From a checkpoint of a small mixture-of-experts model trained on Wikipedia.
Size: 12 layers, width 224, vocabulary 16384, 25.2M parameters.
Training: 265M tokens, 3549 steps.
Below are experts of layer 8 (counted from 0) of a mixture-of-experts language model. Rows are named router (the router's row for the expert), up (a neuron's input weights, with its number) and show model dimensions 112-167. Each number is 500 + 50 x the weight over its row's rms, rounded and kept within 0 to 999. Numbers have three digits each.
After each expert's rows: "gets" lists some tokens that make up at least twice as much of what it gets as of all text. This comes from a sample of Wikipedia text that the model never trained on. Tokens count by the router's weight.

# expert 1
router:565483581451404532512535459542418491397459507539582456494495489521467558504429497498490527543473481489601491448550511456389509503531517487531538531509511455546440463461
up0:540530533460506538477497557549495474475409601527466593470440554547497555479457577502460571437520569465543410454496471587468554415528472513561447523408470540405461435388
up1:409480539551619544527488607433448592512510458513530589612534524468483419472505491607449527485429520509542582526552471601509577538485432489506485573518546542609473536532
up2:476577554365526460469532427472457535484476527625562458497544545517524459576558550555524477504517439507526524493441477489496481447423569508534532519413494474518513488528
up3:495635559562472519477476515541535573463450482502519526375437607524435603562534512515606431439441477506463524492509447520586401475423416476524535510447477534521523545487
up4:513502517540529431458495470508485495434523535512536549562543523448511480472475530491471386479478464539508541564465478504488530468610489382543460542478568479477468535456
up5:388440536490400513485445566423550348487482407555442502570518520376479594502486531448426520469480425540559408477482463483433415512584523483470490499518521469449506512463
up6:467578523531524476487543473552509405442487462503524479560546454512430499456504512413488519465537573470539512542471511478583526515601483561525463509611510480462561414459
up7:562520438439440470437561446440496511498574411488531506487567532547407508547453528525482399466513530413464451518510444566459519551478447537582447570460486508436479498513
up8:480436559522545548535444523424482463465447555476492532553524551451473581509542470478500575518454462569597553521513438573430482473512481471478526492423538534541512462530
up9:502539520564540449513506451367438476474557546528417520403555525438487519470468528525496517475508521439510491546566439461537620576460501473433415488509465533494415420463
up10:512623486520469479547504515542448514561646548454486489508520513550487579567490441545488554568597533431537530526570528507417497397549495421522456611491502517538450460546
up11:445594555464522435476568542415528536458528456472449529465495485518422492445469521492465559555594563535481474503479465487462501463465498577498565516528481478530494508460
up12:527521524523402474521530559430495536476370545441455483512443483561495454500541499497530457513532400538553556543593482435380574482408582596412468484440502507466507499510
up13:509500585497541427465507509542487591484548539502544522499479433500577602529427518552494480494538563488537543488372421530505498442474468575498622494473449461479505597380
up14:518415457461561494450440573564438446571509500607494536588579463421464463558481475520447505534536449524443579576551465538485494533553469506509457542454463506457714535468
up15:506514581492465478529471509542472488532429498463421485470491559439512479421470496556425500511479542505381440561407441586462488509556548611453455461474488478517578485504
up16:503502495449606500452516529576533503546521434476443441588487551464584570434540568502493567478446540537544554477469429525525375443507466468525479436499453449395393508412
up17:572509473485516518455515496558465497429504444566466505440530575561545508448444488528571479456432481447596515456518429483472544451481515572453497474546430515482501561457
up18:526488440466466547491476578422406472546485498515523489521535581486501543436441442432526553413497459473590534550615482489510478555504463500482459526599475578390518550583
up19:508507598467486452507381443579372530471535507464444572473502466506553479513464525501415465558579520577529582469430615544564648524498509499409551558386511525520517442476
up20:548511470426444401495483522491452467491426547566503512467426523479549475541521488537508482450539472494514539492495538574531433507482513543507485471525503557447550543440
up21:583432535496499554474511537525491537484503565480525520552437498440450500558535554500459605491518595534540491429576534497487564450554526461539622507503524536535520451486
up22:532525523488498513455477456558463505377494467427473525513587506539433500495500610448528492541430523582476420510454509604556486507509590512462535455429526501457482432439
up23:494449463425448472546541579452526565569475502441595520444532473453497476594480534440546454463411524609408471521469540500477462464482540545504548544444470416526593458511
up24:384528443469529439563549513578391450490494410503544419501488480473550503491486502436473514511524529474606576482437498496499542499525405529536503440483505485517506483454
up25:398562442563469524454504543577576562487503496547417454423552570475381532443470558581511496494553540530460528432416517499546538458559514375513610595437576495460529478462
up26:479548480440560362508510525548581396495521485504451451431501539515525535466522492470432432413504502451449534401543536505473535433453596499485564397569462494511559430533
gets: "20", "1", "0", "2", "3", "4"

# expert 0
router:457509457496479454428547498525504452510432510454558476559426570544438523519430513488517466358505493448498365413443479460581540438527548572642455537489583472470521480538
up0:514516469566501526531529488513530464593502541452489521521401507510501515493512518515489598507492488476505432439486396491537546494537568522558429532575561530508502530477
up1:513531500540456403385481466517536527467515476536520559498574407440586567474434501512478470503404452478542523498549451463471484512453531479462521537511433529554548500509
up2:494539493528450513443554475406406431477422507582582501541432513360522517524452521500493561566474482488484527494507476500493582481437517485500499469463433490552475499474
up3:467500570444563504465467495487519444531562512485614512574468542491542538577583550453477497437559579403515456532518497589523386570521509497422521537550450427482377541439
up4:500480528503483416459469493496475539535447432521590526574503476491427466409507618525502570486553503389520460566409567455560557534476481551495477499497420498450472547459
up5:480473479480500417579428474569553495545436451464414565523555548494560518493530560528475492534445482513481460559533487514533445488573438510470478563472604516473467548510
up6:512491481505499406570431417314529452433487551540460558533511432491472518543530568512512392538522410509529507529530523545579472535512570597481485513466596475535547552432
up7:530518491526570552548486471396461486492443412475460476455408485570503473442482485466465527584502507593531534573526520523437520533528505576563556487475531465562439507494
up8:600545494444480504549521536546488526535557511515510472583435588498489458639432552464501478583530480366451519524552561468571478512481505495490510435464509603530477499488
up9:524422524480640500538575528431479533514464431459439436475463441528477513548484457478454508502478505445419421592560504497517475608456425407380558532504586515549454366505
up10:538512531352549499492594495458522553496523472483486540518543479415481592527496644521527457513515460539561516461527497644513530527504594618540486532479552617492581517508
up11:495451505502513535488487546487466338488518559472550441520522530469511556508479544546537428497524502489508508524496585508534519536473481650447541504548516531488371530480
up12:564548529510594517627480544469497482394454586480508519493428527539519490507559486572533520619482543445502496521499486570493607623489527543522517514544500487464489455395
up13:512543519540531488621543538427475569419531567538619418478463510564625505517486519547478477531530517480591449433557541450477424489511609444410480545512456637462416464531
up14:479484480553503472522562571402445505393470577461387521483552531501377551531473516392543500473458468420629579579514442540493487492516544497468533469571564543537509546444
up15:545452494532576512463560536520585464596439446558453375561608543542523577485494585534494402455366491499553611528451598496507472463528465496508404438565549520524403482473
up16:585438501493501534488604532475476512444455502516502466480484488505468476533429527477525516525570549552451484553514476424481352489521470546485431564523572459556517496435
up17:463475623479610518503516494461516313516513563497480621528530587514557453501496514513478541448442446387548452532559578428544418468572558526492440464486588503535521548479
up18:464525467555465479501459452503528538516457460472506545444473533491527493589511370567483516374516585518470481440508553484519547438562514518505564501478584576529483507460
up19:449523508458557569443504540490488434547504488439520451366419509564494479492499403430537569434488493475481585575528456426484540450519447606485506525407580478491507501505
up20:452528472535509462447525587554509478541600486453470444461498466394512487415467552523415552494413518518523549470572520486538451443419456503369482477488515532480446500447
up21:484583534478500466570520573572568533465469527576517401394539476533479607444383462517535552532464432452510505514589557563471534484519532438481547468472506513497511574439
up22:448481417446524506536518492535511449500617497607452342530428528484523506519464453560465461451574518504428452534503479451506487509630495553417552449581607526515512505473
up23:483494540495496462464511475470568458489398498527508528514518530463466517517483538497514484449503462557493434469476545497467473576413496485515349615545477586473518492552
up24:550534537457506469396545486467503517398502433493490517477411450474435420547541446495427557486474497508498452489539571448476440462605552501542485547513401517546575476476
up25:577441497466440438498503464458508467456458533424562510407623478454597557451553496512503504498569526529518500493439461558517469547518500546475508482393491525487475493418
up26:515447472560502561525529446549446426434486528468507527468495476603431529504534493388418498549562440489531614466515491511534414485568517506496394484540572522454553471538
gets: ".", ",", ".\n\n", ")", "\"", ".\n"

# expert 8
router:523531579530454465464467549563479484509487529525570521495447521448536473572494441556591430392573512448544563425465505488505499466529418461482526468619454543542455481488
up0:431488403467474485558477506564555474539597514528528473493468479526510518461532465532429554439558507562470529505415467518465528443489460472484500628529558459525490542490
up1:556521433515458501509481487533525520541524481515456542457447414558556485497446505661428558505435525488470338444542413521557445474488480457496481494427424561489475454525
up2:502466601487457486572409524579463516531552549558481486493550546417467581474574486454459549476459492591485503572548588509438554455471470503488466526496416444520525435485
up3:501428565512474551556583439573534528503514516522459461396504583473548441543508474532506518555400532502470511390474536512555473492512472478467542378462466499516567400511
up4:407591537503521416500502519467458483586435446485508525465497488455463551536523599441462487416553503484479563507483487463481535501594514438515554598528519501521414545506
up5:459568501451423496510579456484399497616474572457546564518401473493440435506514414454542502510508535483483532439481403493517477511576478481525566510496445587414557458537
up6:463541527436440514447515601535538425576518481496390539515569476442519479509642514528477474482550497556614449531467465537521545431445440547433498534466497582437485503525
up7:516475512567484503438443512515613501515467463551460530561460402486643482539460506531497541457412447478452497537481501512571517541564531412494485575535477510406503460469
up8:468488557406494571399481568335475586597513499481512443589541563473613476482490508406430501519449516472516478501562566457560497496430538534465446539516579581528550469536
up9:517591484510446435531502538529490508496502486561392416539487561473585467565491572402512519487437512412457545474566366542508514468553461532516573491423579502475537539474
up10:575498582495595431520637507507536408572514603567507435518567464489493468596421451493440585497487451476586513605490476516486480480479459524368460489515495500467446571586
up11:509565494444468445490645520545454466521552493406494584422552590496586435513493576470450494503535553459503473482547508442581588562519576546559484562462534422422424434528
up12:536472483419513513618450513467497455536538615496484498510444492519536513441559473498493427567491524488535574512572518460567564479510517462535494516414498471477482437551
up13:578552542434487478471470563373419445492518519570549567431491478407520592457505503456349557495565511571593457510618443471509530560486460615465528508398502593499464477471
up14:481535507509505496474459455616501594474448461622538487456541444525496566574498451485533508517468542455492557403441458466511527408518507577518444390494493536449544469520
up15:521529514487500538564480539623504506471468463472436603545497431471419454567567530493468508599554597553479433468468582485455427489479607509457627565517556540518465426563
up16:468553539487497472440617575507466506534542464456495448509522454445573449507523383437579532454504501584447515507450527572560483532593463562459525595518514436428573541422
up17:375576629517476571515472625434442467493537352576528527481478437508510500585509470503469452550443564492438566609477488518533565441576494565493494488561464604471544614554
up18:500466539501502474455476511582462474409355558452513460458535510507482517515622544500435433496499427597586463368491534436386481487496506520466484518520481476497384533581
up19:391575469534533519497431473469494458463565458551546478455497456485553499516480553476435487546530477511468486545550432431480513539463518586485407501515518529571510491572
up20:400513442502503574463467468520481397545390528397532475500506507559485455408380454455443391470527423520460472405485583559471450460531597431580479544558469396530511462471
up21:461529466519545568513474424507508397434597484570570562492512590523507490608534509467485505495594499513531553428506490467565492506504460475542545589524545537444550473484
up22:458595490416421504503499528486453493553512482517489512520484552534554497454485481453582511539451516451399494483481512538487458510544544595454515455517491447472452508517
up23:480608559508454462488509572493480529439517507454539467478468445495528562560564526524503543515562410522456615469471465591539487493559507437534528568518555445536452486521
up24:572538599497566529560452470423519467480506487526474475491478461507466552423560540501454441536413535472475560426496501620588481475554520519478543449526505528487553513500
up25:475521460550448526497445473407520511496469521485540435494487481494476455621511500498552475522507602568495427452558582544536560535502535498501464493577492513615523533461
up26:576537537483585520548499698495465440467541507481460475548436499497526547529563458537551595475489517563506542526533468536461497448459466552533517534442518453497524469617
gets: " ", "-", "–", " (", " |", "|"

# expert 4
router:567455567541507511453451622529417464512557485598477515469523524462430509429398483566495623523475560500525500448505445500534493531436482484449521509573495576480568573500
up0:600510423486504514544477503422452511471550472533465560503553534424521543498439478473509551472477483475499474391502474398430485525532529517434503557501484504537415507557
up1:502621580550510485522480639497490471414543565462502538521478514508435450505505502504506536473423493463576550524474485466554460551509525500529542498531419493478515536514
up2:449425454516576442551499466436525508537547610487431516482518514513504462547480541484467441548483586487495446509557549486478537431487580400469560542437515437543478463536
up3:545410558530523488533546513562557556474428559533467491518493597368498586538476510493485560469471510512427450499528451506585577565559489516414451479488565509516503492542
up4:483525436557471480470444516534521552491530506493453582500384499574407515547470457456436413508480588595504482500453522500510526542410438470504390569506437470497549470486
up5:474495523538486530494495638403502497461503522537524387476579558512452462533444501531437560519470468452484510550541499452507511477459557545501483495469485437368504364464
up6:521625475444521519533487502454476488465528474594472516454443387565594559511487583473506516424387452560476515367519507505436479617495428580491571505493543539499545535527
up7:599526486435519507510551542556516458409519469522482415516396529525402613525430503501501544511502434513514497482495476547452513538547436430499558527598448521370548516523
up8:417518490458450510494504462479423425501504494559422522498547496401532597490450535546540525471566430548583485514472491455518422453453476548483538507525538562428593428502
up9:480517480557504446468590507586511524508531527436538528487531477462508539485400510529492448592505519532477600537452599540625475481405466524511494514577516463524446527541
up10:550565560472441429516460545572520459509470477530524515485524434484572563493479534491465592473546500600526476510622541548485508546483672555409425576518460498573505453523
up11:413525430546480475533548551452472455478525468503566476441541471457477466455426394551496441466487517559487468543533598559435505459505538521358464422492517490452539386577
up12:579586515465499563519498596582508453540549511482570503457442468496460471453416542546563577459527530505488531403461469528507465584491552519507436545469469518442358501435
up13:509474549549490550522400516480405362505479437515474459478547530476479584430471498473474458489490526506494571491508536594532465476497437540514511425442506462522521497479
up14:537471516530441533432480517498461344534439480528499396556436452493569439610568401554510546440435515445590543437539489587517460520515536539403519493485530505447439503505
up15:511519518516535497498447514509478499580545501488522525440470468470448505463522497577526387487430534563463484490563466519448449435565564468514452536546497506512499455575
up16:484475490489446536485537517539531469543463470499404384489482628529489484504545531460497485506459486548559489499382492546537456534524482434452431466516489539448504470432
up17:544436536462499516412466549598530429443513470472542539522429489482461436546564511515395458531561443576524534487510475556496479466560502450522439582479591515496517510568
up18:467517457559498414510531561491493497521524486456468427499502506515579487493495529554464555480512525498552496550528497501518616473484469452519486515458496481537525431538
up19:496521530524526518487560541551482514491504426464462397452567504455425569566510544519499422446466479536476474502536519484428440499582512454471469587533425406415497551567
up20:566570500473580562501547497599396407511525562417553542524535477563605522456504560519509421558565544521485509498471484546539457509492524523580464602438473462484463502550
up21:484470546474512528539470424425519592486487567519527443506501452544549559521550540424481447554511556474497479459545470502505512608422400497489559497472479480519460482482
up22:538606495404483582457483546463421535487496506592438444453438417494542463492583453508456546548560508451485483540437466505542464539502528524527536569466561447417519509507
up23:460506610436528501420546478437510555534417454523430474574517483472554640503476496562574507396507583536477520480552497476404484568472591509483473386539489468459515516477
up24:521561488522535453538520524615529478495549375479446501493524524476504521496535548497411494486536431526529540494544452560534437528482481506460520470421482478497464461486
up25:448523497484563562544538559458490562394499445470491434432446522520589575390507460515471442496441495427481566462498485531499364577547512522494564463587450525533569552507
up26:427505490508461463532472626500398456475529520489472381413398514537502548536614515511516524544553478523520506576567469488531530451489499519437569513506554440534514499487
gets: " ", "19", "20", "18", "17", "16"

# expert 2
router:403625486542469574452427518432560512548554495482465479648415509518495536498547515434476462360560530558491446522504530454583511517424534513508454464506506443549486446518
up0:503503515512473527460447563494587485475505528546439509428534461405466627679528508404520451486447566569535534556475474536505531505521503565489505406430573480443491597525
up1:422532567531584551589527533534497491477495556571478464544395568321478598463499465551461451478537516410508442504489429478567585510538512458439596486532455526438499514369
up2:496482500503571561498527424481438520527433525580444518516431557404563569514406495477524495464494549522555510492486411634498595462502583575493572473501546467536481468565
up3:460619444523420442462475498493428510542504555512469531517500519660501494630475451589572530479485457518479499543495582481477489531552395517507509524572416547484494522562
up4:510459456458453505490520489478497505476545537452456405472471550497601492580486572519428591513463573598527611513523551413482527476569568467400544493616585520508508435505
up5:550529467556509486473506457485437561550556461544419435552526414569509431506455508435486502453449506474509502513562571545587557433446614380489479573428534526370509457549
up6:518505576470496526467474558509499521463560545528425487506555621491523648556499549434524511511538583489445465502317448469419504550493470432479549519509532521557466468541
up7:487483487544488461592444495508453492498553566567453434420431409403470517503449506457532521534582468535462551485502500447411459519538519498499498470494531478455598553508
up8:579505560419432546506553519512498446530554475551457426453449549473587511501496535551455461483407566480448510585586472515495437513376512519397596516485501536445486499535
up9:530485559491532498486478496555479493523506510515621609434604524401617583436512538492448564463548528516433550462543521548489441520535514530464559521462543555535541577514
up10:555519454509551596597474505559479555558556514543466420515439503501452467439541570472410509512530455492536481482500540595507566504536573557386435509525575531545536501502
up11:464491650567553578473577492394484428519578477476493427495538474501455516504454456534463463550507451554464503442442521498468533518517505561452539501590455466563486558516
up12:520533586515425485523596445428568471426541509472400458457508555511505468500512526560418495596502503462475457492487476632471504541490439415539547523498469424583467505451
up13:494569547521502617468482625536487407585500578466477445537445485466485475518496551476533531451468488485430478531437463548553552585563502513523473555444623534563438438542
up14:486442593524564460555480522502436485411537449553464452574450508455588479485383536559414672455454549419447454460577518553536576500513505504442521544548406503433585545528
up15:466505408549505594593558525341468520405506529453449510545506527483640436503543575531480632481546389515532539496443542555577526488507522515517533450489521502563516519555
up16:517532500499506507481412529461512526461538452579532419503503436567489507452540558521505464477491501512401510514554455550494503548533480468467461449565532603515503530630
up17:527515516473430459570522444565542484578538487539428510534553509430466522466533488526462468491483507567542486344441477525457479471463547563496555494459570516488588475509
up18:466500525526408476463518591534495446587536439561542520503651489353453493476497558420455458512509511523536473494567567568471458510488581517516503541488605460470548481445
up19:454493446613582479559521593533554477503528541500601543538501440600476415479460506519434531517566542487463527508447511617539494518485496499515478482442457470487560521463
up20:399510458489582495515471555507459455573425524462551651524510470551489496477548436513472419473491483561560494551538528537520544595552503455431525558464518505341519486522
up21:540502482554445559487398449432439471436452529477524481381401486489478572567525476543503535536562566469436460578551504383468595450417554614509486522558459551498513483584
up22:525511550492501566476485512442445497540448456500545408406466501438417563508412502513464439443439485630471552432564485558543457493578493457402563461498545535483516501310
up23:567542617481524521523487583515494451557469423386445533549557460574493480501543400510446511474574518482386532467504476471552601475538569523525523441501559455482518448445
up24:422451546560593437479526502551536540457532507508588494648505669504559532458485468469543469502544512591511488415502474432539509484486484499537533458473540424489487533500
up25:494398441498517406578470533505578621499520458546528454483504552591485503567487508529501513510509504449464337471528457512481554561474503503448512450496535524379523477520
up26:509535436453424526468513504515478479564490534517506516571465576500520479402503470473479473574463539460450530554443492508551486550553581516495389485380509511516507514560
gets: "\n", ":", "-", ")\n", " (", " /"

# expert 10
router:497386499429524482576603431435571550484495424444493438429560554470501471585499499450468492544495491465414474531472585582552524547589433465403546584476459482406589539514
up0:471408594491583527561498537455478457505501516467573471511538553500489463526479533456553489569434533459437469524475510473436495543508497490424499538599471613440422532551
up1:556494510415552415507457501506482479469537496423418516482515527453457476545432488524527448410511505539605488409573502392528525500531522518447449492571513541559541439633
up2:417547478538421509532520489503510513468510510453520508514459534401528501591474479496462519432499537401504524543457449368464554441450494539432515581541484549484503431434
up3:470443578541524561477461512445466502473506577494522452500504478537485577505385594549520482518505514462536475560324538456536431515526467532542582451547542405561461428523
up4:558457497520542536391537522555497485551483437468523552471421544626540505513492465467426455486451407498505420520579425442462562463560486538442480523436602520478418483442
up5:563478486531554585611516563441530450524600570511437446530474513537516621536511493641539391461470492412543448506460545564477513549501485496573477463466603503461499417521
up6:512529488536440509474378516473523432550602423564506479469384548571442490490528482477492562547544517501431478489432517484549492465580471512423499570585447455514545509469
up7:554460495524509432426441504496414572563495584513474405511477497419479456516454440543485530475483433447511524511486522542529410434503468607513537427489531470438516502535
up8:477499580512488608527439474523455506507534499514448533418471460465491483485477541355455512428464449541529515491422532493458560549590508404429576528547499561519406488461
up9:395482578518482547508483534509433474529517503495602515543490480540500539490508493452551493501558551520496582499563472431425478524409484530563493563489456517547558551416
up10:442507519532560548417495487412448508468490510394586500359541592483526502558518469471539461572567489569457531533506389545494644519451475550498563451397444438468507545578
up11:456513357574513513419451641449512421552450500434505379528502418440448467511471520482523533516483513492543517486542599442487556447493514560562505565487509482597520485509
up12:550449471524502481523482491640483495399506514453487474503562473531495459489435459511492441522419458468571551597487564592544467496514440528483386476492566532451551524398
up13:534546488443446479583523452577540486491463465533476502436531406403582495475520530479499536481494453420439514454455497393437460508600576419431545456579514488470484503401
up14:514518488513422517439449433414509424516456463492542481470491622616424564543497552468480484529531482473476460504557487569554521471424541464556482437460458468628527490571
up15:472534473570496418473523514469401489599541509471569388507520515478562609483514508484495450474481356526489487466472532434522550537464509468507454496475516458540498425486
up16:527425544520537509469484530524574510492512488444509576579530549531546623467487499386510565490467463448586543464508504509481579546488459546470418504425528505514534493480
up17:494475556550584485477487508438520453518515562502465477395599397480508476435482495482483515438516520481471432517524543535516478532505457517523470449538477537455547428460
up18:482513475423510432452492533514466563514565558454470436389463513497535491578518438533499535543619518584552473472441469502425512562602500466505493442483523485468454537552
up19:443464517553441479405514524427463567459463500538497414441539459452516473533484598527513570486457553460398593411424611506518495466449470433518556550450482597542489404537
up20:571555524563596506521493439473543518534432452546492560552400555509580577405599535497573326513528596493411476449496489475523452550492471558452510523531405432423491460504
up21:513527561473612446570519483466431557489541494551585566520419525519529486520586525498548540460503510547509526439519597479559554529422468465508465565469511593411506427551
up22:517576538526414497530391497661466422460555525550452522573531568522535504380490511467532467528631532441525555517458465515471506495461532446600587485453532547484462505451
up23:508478463428476476524509511504469504402568493460525528470547438579516496432485494546345493530438555482499530567467464484433499521539457451503474504501563563650468511499
up24:423485471467549523522539525485488441512450506511512562500551506447563469508521611374547592511532621448414571501564525500555541502504550463477468572491545698478470466491
up25:504503536499470532495535484504517492573465561451539498431542605530544519567503562479467554486456523459495423490382512515489483520539525496456474593558526535443513517471
up26:479499519421482490482475490493425588538465503427502544601466486542592659497561470499493505516479494547541584490530557500481522566457556556438566587485465506536532507499
gets: " the", " of", " and", " a", "'s", " The"

# expert 3
router:499577520529460409553461504538494550625546591430346582514441466464540449524577473510442491531477495541483536449529514584540526353448432405509564510540529525470524502566
up0:533472560508509534575551473542436440440492520487433453596555510504572414541466427448391444531498587568487500497537489617491534554489507521420534539485482490441484445435
up1:403552441482509581575561572430410470641574463448424486444489545484479554543499431529546478544568473554446451412477557535558495585469464509502507466470575461448500519599
up2:512543490497505490451607521403523491458487500499489506442534469547549415645531458455468521541523511570505501397479511517490464480483523473510457500508599594522493500564
up3:516455491436496497398520600493482524528543511655537583566514523600443490439523489410441478471363466421470525574461496500538453485513435443369474517532559424511502449544
up4:445508513539541494528511479530521462513493496446457542594513554518597525572487465523453506468409506512577511402491453550496529418513582504483514457538558477483557445408
up5:507495624545498615467496559513551463431389554510567430432487413515513487589490511492532513544531539539533447534447520525529506460375477458483540511484493519454512455464
up6:530581551492525531524456576556433457541410537484411490592507492345516517419584438502354423463499519540492391474457552518492509429489521515531529454445510468449516479642
up7:524509502515443512548531518537470482475497472583522514506556476517456606552510486463465566490526444484584552542447563512592466490452612597484580528458495442460508434438
up8:577526487521610541506429592455490530537526481465405447451540479468524489642383461476541561540490443508503393500513547546459546458489472557488470531495478469527455524436
up9:463558550470479478528407457531547371492495584509558553526484438531480553432539538510456517472553490524463451528548516487464493528464462515424448622433465576471527487564
up10:544516507475435511500456557468480474520554470461406507509456468468458493505476544500460572530444504427389488437559514495546409530518491470497507529528526502492480529499
up11:512523540419466481461592496529529569497492501526594417548493582373471502489517455543459507466497424473485559445535551532432526517592485569484461556482454533462477390446
up12:425469478514487420476533498527589512592505516432522457544439491579535448469572678422487467440441530528519580445524582537539475515480486541539525514534419517411509511503
up13:453496499407492465457464482431461425502495515531585624547417463472423458530470472477429485561525457590451465421557483499452463495494436477406498539454498503542515529478
up14:469487566478491492530467493439488570517496608495581429501466561498455657492484493468470478381441583508504528545528565474492456563473532424472447462467415470378527463551
up15:455511506427478533531481465509500584475580433454563413577462483451495556430473485406465478539468495546437549439568432528431439495484487619495487558446559494498513541482
up16:557508562496580443485482565497438499507539385518421438492504584473650490562592569527489428495494564487480568460491480466498534554528566495554466564520487517576536454420
up17:421540558521621506504456513484437442456463371420547491469524497551494553556422535561519513591435465525428539534524490497503495496523470492493554466436353625547558466573
up18:452500489539557460473483512474501488358501439520479464505488456497539496502517561465477512590474491459495584454419524581458572492479656495418480479550499421513501501492
up19:512597480391523463500535568484504506511446580537530454464517542419519503540533531491439490521513513436579485451413417562485499495506461501522486626499510523507495424501
up20:635541527523503488487508567377458517484552423416522517437484450507471605471575509523496575470554634493467562476527505552545490535499599448480429462429460464576496505490
up21:475537480396482486456552520482538363457513584486435473462515519472572528531495467497464555622525490464488533460381510516520484483517535480429495521451427421518407490473
up22:457614562468512465523477548503527544464418410480443501511443470555558482482546558438500519483547584463544527547533491510494530517469512430506550421543500474481530471502
up23:542528513553563594511539488524560513479486452580520436483491442515571429547519434511501454472554526589433477530490465542483501530484535501591444613465472538557510505601
up24:448538567530464596501543459456454507444555529452546523508515504507528452481506504522403522502500509543496510585539501545507562499475467553432534533481471551464497361463
up25:522523465470515539454545691521437518485515475525569530499492521393497522561449473497431460434485554544527408512524443540481484547479587507531445459498474407553509478488
up26:505584477498511473474449612492480497532465426487443468436490439491522466537471462508481445560497540527404605431593506477404461496460545481461511476523463472450567487461
gets: " |", " |\n", ";", "|", "0", ")"

# expert 7
router:475453451487502439534570485492555482545448417591501493508639440509483570652544553510553514585475491564451433584485537541436527558534581539395456496446484461532510485435
up0:589496544395536487543527531480519586442540484593569570497530506531532593396499372549413495484426511522421513507509503470410590538515531488530544467444619362465483442521
up1:569523458518546525450475564524443460483540530491641482588493509481474446528430490490505507463550560502529496535557476525486533473497504425528501450489515441465517471559
up2:477466465425458443528456478395484474490505504553498553561577527508510581426489518488544425508474498528513484422457524493401442447439561586413498452491594537576447595535
up3:463430498512497476616413487471450398630482490469441544498469364549533425555459549505527489582521505523449544451455430546481532453518474563538501567429528414490445521551
up4:598511550498508514479567474542497531404524382446407451543475472509477454483486613520563479512477510527496424434554446523547498456394420547568515471498625576459524559423
up5:533467530615537530562426499529467557531470432435599590444426517486565526501492562467480574523532488559459487484545495573551510584557466497511512572510413497505519463525
up6:429477486540512523571479467486488451513486528521468532471529477459540416520576661475427540598509581542409547464530461580354592579521509512635551506491525468460490490473
up7:483465506361438563594581532462495567456541428465490471479400402441533511517492542520512500582464473513460462594489579477469470604532598535415448463518439565497481555508
up8:642543514558540452505571490500498551406551539588511496393518487430468440523515563498456571527413541538570455568521468553502533463492418521495547469588497500533490535440
up9:487488575507532502447561578505487523475503465529474414421438512582500431527456545443476522531459485587543607549431513584553452534499500458491571521472435492533462436500
up10:453582521486540563562555502478464578514491487462514479508425468538493458434530416535542455463473435558472524445470597555430516503488500484584456408506589413491504463529
up11:513467469432576522567552546420457550502536474467560452410536584451485458447466484605475509473601465597535515430548540514560448444459538510440506436585387456420582406416
up12:579513588392588482528501421519503538493529527550442518471517531517525542500431451526576519474411521452442514510434541323495512504623486471528496565450474430495514519491
up13:584444472427508482465495462522437444516484572480459562446484474430539530599473485518509515492583555503489515596501424519487434443498523485493436490390632546483467401420
up14:604576480527581581505478510592422569473591518507527450446578560528526442487580515528568434517487495467551528495509558520555432433469533559474491517519508464457450453454
up15:490594530443503512523474441559469439513589481565412517405407475585543451608459486348435514534480493656648448494460438559410493557531452538560550518499580567514437504536
up16:536497535420576534582486497524530479467508517581474572527509447518460550594494522522520581480552470502470569462478489596507468559486475539587540531584539522474566480450
up17:580572400442508434592453494570491470525495432490464387411525489467511442496474504519545479501511541550534496502446630499450511528568552482555521552520483488451491481478
up18:502610531523471474595515499492554473491515508511558427500504511530454493496437636495477535532554488488527509548603564461511413529564555537458607503562435470489517502480
up19:540489442465534568425527468474448475502494497509505499503540483481496604464498518447491524650424505476488631475448454553559507486490446585458541483511573537569537452601
up20:400528502513572451479536540488553562658555512455576498551475507554573502503533528511528529504477519530453496501483545634422508592504552521473451553513546467481550481550
up21:440481556401548439556492474453537521579485483508521544547524497501507429490544430583608391480500392561484450496448484472548525488604608525461519486536432457510563497434
up22:536627459411407552508506540507450557525494454454575513483463468477551505556525525488564450463522631467414502555558595508491495529509580556528535390493432436570486491458
up23:498520512589519534448452446559526440460528513502557417490506491469573568468522522538493462529516478504578530495543463556510560521458516631469509525607561574522638533489
up24:540415499465450543491517523524485507523545421446569388516492513416459537533476504634502535500569481493547498455486599435471506542547528565444508509512567549527388440497
up25:498537515464508494431563463429490528594560487603443530456512536497524554512457560479472506494574425550564561459494501401528498479488600478506495501499417481478534492487
up26:455541407558555625550518503481514402540441419506440547464481451389481513492532386543496465576520479461535513445495412483517521514421484482503484545417542451455482521400
gets: " was", " is", " to", " were", " be", " are"